python train.py --n_layer=12 --d_model=768 --n_experts=64 --experts_per_token=4 --d_expert=80 --d_shared_expert=512 --activation="swiglu" --moe_layers=[1, 2, 3, 4, 5, 6, 7, 8, 9, 10, 11] --router_score="softmax" --normalize_top_k=true --routed_scale=2.0 --balance_loss=0.00818 --balance_bias=false --init_std_router=0.0212 --lr_router=0.000254 --vocab_size=8192 --norm="rmsnorm" --norm_eps=1e-06 --tie_embeddings="early" --optimizer="adamw" --lr=0.000757 --beta1=0.9 --beta2=0.95 --grad_clip=1.0 --batch_tokens=[131072, 262144, 524288] --seq_len=512 --train_tokens=1158000000 --steps=4341 --dataset="wikipedia_en"
Below are experts of layer 8 (counted from 0) of a mixture-of-experts language model. Rows are named router (the router's row for the expert) and show model dimensions 640-767. Each number is 200 + 20 x the weight over its row's rms, rounded and kept within 0 to 999.
After each expert's rows: a language model's description of what the expert responds to. This comes from a sample of Wikipedia text that the model never trained on.

# expert 40
router,195,221,218,168,182,166,214,215,185,175,216,180,177,176,231,224,180,187,187,175,173,163,208,161,175,210,197,207,209,195,200,202,208,229,178,201,220,202,243,199,224,207,199,207,169,187,193,182,183,206,200,192,178,213,212,163,197,223,184,205,199,240,210,190,195,188,214,178,182,208,176,177,188,225,176,198,190,175,219,239,197,193,209,165,207,217,220,169,202,225,184,208,193,213,216,187,166,196,193,220,213,193,167,225,187,193,203,225,175,214,210,173,236,190,207,213,199,182,208,182,190,213,222,222,222,189,222,191
It responds to: Prepositions after nouns

# expert 49
router,176,200,133,200,179,179,196,185,171,219,199,210,201,198,183,182,201,207,218,193,229,208,209,203,193,222,205,188,224,225,194,196,224,212,176,194,189,185,173,205,162,194,198,202,245,189,219,207,192,217,182,171,211,208,179,183,227,209,194,206,201,186,198,223,187,223,200,187,211,188,209,224,162,184,172,205,211,205,206,208,182,194,221,129,215,165,180,195,159,184,187,189,220,233,166,211,229,205,176,167,200,158,224,219,205,197,216,210,210,209,212,211,163,219,195,204,199,189,188,194,245,161,178,198,188,186,204,183
It responds to: Coordinating conjunctions

# expert 61
router,174,174,181,212,205,248,171,202,212,183,220,171,237,199,207,161,185,193,227,190,177,210,206,226,215,187,162,231,213,195,185,241,203,193,186,214,189,234,207,192,215,159,174,214,174,180,223,188,194,199,202,208,177,226,219,207,182,190,191,228,236,191,202,182,228,225,208,253,194,191,195,182,150,207,269,232,202,233,185,195,187,203,180,178,199,191,226,175,222,194,217,198,208,195,192,188,166,175,190,202,185,207,200,208,165,180,198,172,250,216,180,198,179,207,185,203,243,220,177,187,212,239,193,228,226,188,195,201
It responds to: List dashes and relatives

# expert 54
router,222,197,214,202,226,203,182,200,204,193,166,205,176,175,225,200,213,239,188,190,219,191,195,177,212,193,216,200,194,202,205,179,188,186,213,182,227,178,182,218,181,207,200,185,183,188,177,205,166,209,188,225,233,216,207,208,205,213,223,206,215,182,195,221,193,204,190,164,160,214,221,189,196,211,236,210,185,209,214,206,221,188,240,205,218,195,194,200,164,197,178,207,224,171,246,231,205,190,175,191,189,178,191,211,194,194,220,186,224,224,201,160,207,214,213,208,206,228,193,187,194,153,212,179,196,182,184,197
It responds to: Section headings and labels

# expert 27
router,214,207,214,195,217,196,208,203,188,233,200,186,206,181,196,216,193,205,211,194,155,232,187,187,189,179,208,238,198,197,190,253,177,218,183,219,187,156,187,193,256,198,248,218,182,195,196,192,209,226,237,244,194,274,174,194,198,205,167,172,195,167,229,154,217,176,216,225,204,191,179,203,219,204,182,211,204,191,230,204,231,192,214,175,204,192,169,191,180,201,195,184,177,220,216,191,188,221,217,198,226,207,207,181,202,210,220,211,191,226,199,209,179,211,214,194,171,199,215,250,207,175,197,169,213,186,232,199
It responds to: Proper-name continuations

# expert 6
router,204,192,170,208,167,180,196,204,166,184,245,184,220,210,166,205,220,175,192,199,195,198,238,212,209,188,164,171,202,201,185,213,206,193,223,193,192,219,218,226,204,220,214,175,196,160,217,230,194,189,166,173,200,175,198,187,203,194,213,177,191,181,212,213,173,194,180,230,188,154,199,205,188,182,220,202,185,217,198,175,195,194,215,176,206,180,186,201,189,185,187,195,154,178,195,178,202,200,199,201,184,217,173,191,185,187,234,200,187,208,221,217,182,221,183,222,191,223,203,192,198,224,185,211,195,221,224,206
It responds to: Hyphens, codes, accented bytes

# expert 60
router,189,234,243,210,193,219,204,190,178,192,221,201,167,204,207,214,238,232,163,181,173,209,229,191,218,197,221,198,214,170,203,226,221,194,189,174,194,215,175,171,195,208,212,180,166,202,201,190,193,211,186,198,205,154,206,218,205,193,179,213,228,188,176,192,259,189,196,216,245,180,214,198,201,229,208,207,185,196,176,177,184,225,177,190,134,231,222,187,186,171,186,187,190,227,183,211,201,218,223,203,199,168,197,207,204,194,219,186,192,205,217,237,193,174,187,182,233,185,167,169,191,199,192,209,250,206,186,241
It responds to: Dashes and name starts

# expert 35
router,200,252,189,179,224,235,183,185,190,195,173,175,169,228,208,174,236,204,186,194,214,206,211,213,189,195,203,202,224,194,208,237,174,240,176,194,193,217,223,211,180,189,187,179,195,182,189,202,211,218,187,216,209,239,191,171,197,226,199,238,194,193,211,198,194,215,240,230,225,200,188,204,199,192,183,171,212,200,185,206,183,173,212,225,224,183,216,180,231,210,213,197,199,147,129,159,209,181,214,228,192,226,244,202,183,176,186,213,177,228,187,210,200,226,194,201,204,199,182,185,176,191,213,191,198,176,194,206
It responds to: Name-list disambiguation

# expert 34
router,227,175,237,181,193,186,198,188,208,192,225,223,194,214,191,197,236,185,181,244,231,200,248,152,211,180,191,180,210,232,184,198,205,207,199,221,210,171,199,225,193,189,207,199,203,199,161,169,196,195,192,172,214,206,182,196,194,203,207,204,256,184,162,209,190,190,181,240,170,227,189,205,219,171,212,205,226,193,237,185,191,171,219,240,180,185,217,238,172,200,248,214,202,193,198,186,188,211,179,202,186,195,207,210,218,173,206,184,220,195,196,181,199,169,201,180,181,182,213,174,202,212,189,204,200,208,194,179
It responds to: Month names

# expert 39
router,209,213,163,218,215,195,190,239,194,173,204,215,213,200,226,218,164,210,189,216,187,165,187,208,194,236,202,193,209,205,174,190,174,184,200,177,193,219,203,197,201,195,224,176,188,206,174,160,197,192,205,214,193,187,192,197,189,194,177,203,206,190,246,206,188,201,207,206,198,211,205,186,216,232,183,198,194,195,195,198,196,207,211,173,165,212,200,197,207,205,238,201,184,181,170,205,211,203,210,176,171,207,223,179,185,216,184,189,192,243,200,195,181,172,201,174,232,188,214,214,208,232,197,162,206,180,212,182
It responds to: Verbs after subjects

# expert 46
router,177,229,216,207,197,193,218,212,175,219,190,194,201,156,200,196,197,224,196,178,164,198,222,228,194,192,188,227,193,186,229,210,195,232,180,162,187,176,226,197,196,207,208,213,209,177,182,177,180,226,221,192,182,181,202,207,229,155,168,200,222,153,189,215,223,163,222,194,219,197,169,208,210,179,228,202,194,206,171,196,207,185,223,205,198,182,219,203,217,186,197,198,214,234,191,176,220,244,199,239,241,186,169,207,210,218,175,189,206,179,201,215,182,215,164,182,167,175,203,180,210,209,210,183,189,218,187,191
It responds to: First-name initial piece

# expert 62
router,232,239,194,203,187,180,183,221,208,210,187,243,210,208,205,211,177,215,182,193,191,162,213,202,241,212,226,214,211,204,205,213,217,204,175,211,222,182,149,224,214,192,180,201,204,201,187,189,186,183,215,195,213,219,251,221,221,198,184,178,203,199,207,199,175,186,220,238,188,199,189,165,216,173,237,233,200,192,201,218,239,209,210,189,200,172,212,201,245,211,158,182,181,226,217,165,166,172,211,200,161,197,228,176,197,175,178,185,172,198,220,190,170,206,217,197,187,206,212,160,184,208,190,207,177,222,220,191
It responds to: Pronouns and partitives

# expert 18
router,205,226,187,219,190,207,185,218,228,231,217,208,226,224,151,200,182,178,197,195,212,197,176,182,183,231,183,237,197,210,183,200,217,189,201,218,197,206,202,227,184,204,152,201,213,188,174,212,221,204,225,192,203,232,201,197,174,223,195,211,189,233,223,221,232,219,221,215,197,220,208,182,181,208,188,203,220,221,198,190,241,203,156,149,191,215,194,166,227,197,191,225,208,212,205,242,185,200,193,199,208,172,227,197,173,191,187,181,199,202,185,207,213,194,225,183,221,225,213,199,202,194,228,234,204,173,218,200
It responds to: Places, dates, list separators

# expert 23
router,209,228,214,161,209,171,216,226,202,151,197,195,197,217,187,202,182,201,220,215,181,235,221,195,222,224,201,219,191,188,207,211,168,189,231,176,201,224,205,223,182,227,169,180,201,193,182,125,222,211,203,166,223,184,197,205,201,207,187,219,230,237,198,199,208,189,231,196,211,195,164,185,193,227,195,207,202,210,207,185,221,197,229,196,203,254,200,212,189,218,203,232,180,204,182,175,212,216,211,193,176,224,225,184,184,207,192,180,210,219,175,195,195,200,212,216,223,191,233,190,174,198,187,172,189,142,209,213
It responds to: Narrative main verbs

# expert 9
router,193,199,195,228,142,206,175,194,164,194,189,201,207,198,217,209,200,197,232,184,214,211,215,199,218,203,200,208,191,210,186,246,186,184,206,231,182,225,204,222,184,210,181,185,188,229,209,203,170,176,174,214,193,216,199,211,192,198,181,222,225,197,213,197,191,243,218,215,180,216,175,154,200,207,227,210,186,190,224,177,195,195,177,234,203,197,193,196,192,199,198,212,191,198,196,215,199,225,185,212,221,226,162,197,192,208,250,217,218,201,213,249,212,209,179,188,194,231,222,216,199,192,205,206,224,185,199,191
It responds to: Table numbers and punctuation

# expert 0
router,222,216,190,185,197,187,220,244,207,201,186,186,188,197,205,197,197,166,184,210,209,185,212,216,206,205,204,198,203,206,208,237,198,195,193,202,230,214,228,198,218,174,177,192,213,172,210,251,226,191,192,205,189,225,190,208,184,192,192,186,183,221,209,211,174,230,228,203,208,206,208,202,176,206,205,220,232,210,170,210,142,254,171,210,181,195,191,186,201,190,191,177,194,223,193,225,176,179,251,192,210,194,229,172,225,218,223,168,171,226,236,190,179,169,173,189,207,193,203,181,195,198,223,226,182,210,213,169
It responds to: Clause-ending punctuation, contrast words

# expert 25
router,180,216,219,224,202,207,183,190,209,230,173,185,185,175,219,206,194,230,187,178,176,213,205,210,227,204,194,200,245,229,201,220,200,185,212,250,200,195,170,218,217,199,185,181,188,209,173,217,194,166,208,251,192,171,215,204,212,215,169,234,211,188,199,178,242,167,171,250,197,223,189,181,257,190,218,205,187,192,187,178,204,209,205,192,200,199,203,182,205,188,178,195,229,182,203,173,240,160,181,179,180,214,176,185,202,187,220,200,183,157,199,230,246,170,192,214,186,206,202,174,229,185,183,219,196,230,223,197
It responds to: Start of proper names

# expert 15
router,175,195,187,189,177,174,191,211,194,208,200,210,210,205,207,207,209,176,213,195,199,171,210,224,205,180,237,203,169,183,205,195,190,173,201,159,199,169,218,173,181,186,182,223,199,196,186,224,238,171,185,216,176,195,204,216,230,200,194,208,160,215,215,181,173,192,211,200,231,169,181,208,191,178,207,178,175,213,233,197,246,193,220,185,193,172,200,183,206,231,196,219,192,190,206,167,240,226,216,215,188,202,198,209,184,176,165,206,192,166,189,217,223,233,208,210,203,174,201,224,188,184,206,221,218,212,228,200
It responds to: Articles before nouns

# expert 8
router,208,201,188,202,215,197,189,153,158,223,176,215,213,206,190,194,183,205,218,211,204,184,216,164,190,185,218,175,205,217,235,208,144,200,218,185,204,211,198,215,191,198,191,191,180,172,197,193,191,199,181,157,232,218,194,192,192,196,193,186,199,182,176,211,226,233,216,189,194,180,211,198,198,183,185,219,151,233,187,191,198,215,201,168,185,193,213,174,198,178,223,219,188,209,177,156,195,235,211,155,190,225,210,191,186,210,224,193,212,182,181,190,197,193,165,217,216,190,215,188,187,201,154,213,192,180,217,189
It responds to: Clause-joining commas, "and"

# expert 26
router,226,204,139,170,219,221,212,179,226,206,211,219,211,208,206,209,177,220,161,216,218,192,202,228,216,190,203,149,209,192,202,197,204,175,192,187,195,218,170,187,183,217,219,161,160,208,198,178,170,221,153,192,216,222,250,199,182,187,202,192,219,168,200,194,185,203,239,219,197,191,183,199,244,232,188,185,211,169,198,210,257,201,198,203,214,172,178,189,153,191,236,219,204,160,182,231,208,197,206,225,221,176,210,223,206,197,205,180,174,233,195,190,231,183,221,178,192,196,191,221,175,223,208,184,207,239,184,199
It responds to: Quantifiers and sentence openers

# expert 36
router,221,221,214,154,210,192,210,227,179,180,219,189,202,197,206,195,207,210,185,196,150,158,179,191,233,207,183,187,175,183,203,193,210,197,235,177,180,206,180,182,160,239,180,186,182,206,195,195,212,203,210,192,212,184,264,145,170,191,178,209,204,251,214,206,210,193,194,194,210,206,150,210,205,215,171,209,259,185,199,206,202,201,202,171,219,211,191,203,242,224,207,216,188,185,198,217,193,226,253,164,220,207,204,198,194,196,202,195,190,215,210,233,209,219,202,231,183,205,183,204,187,221,190,179,202,224,211,195
It responds to: Prepositions, pronouns, stat numbers

# expert 44
router,212,231,229,225,181,206,228,166,209,188,215,190,201,240,167,214,162,211,203,216,191,173,181,175,194,197,198,218,186,205,196,245,197,171,188,204,177,236,178,173,199,208,191,212,214,211,208,219,164,168,182,184,175,196,231,250,189,190,172,194,214,211,224,175,191,193,216,205,191,186,190,208,201,242,201,192,233,177,214,219,235,215,190,191,199,239,188,164,198,203,204,196,194,198,198,153,200,212,223,189,169,188,250,181,227,181,189,175,160,191,213,197,189,194,213,159,194,210,204,198,200,204,192,211,170,231,211,214
It responds to: Subject pronouns, row starts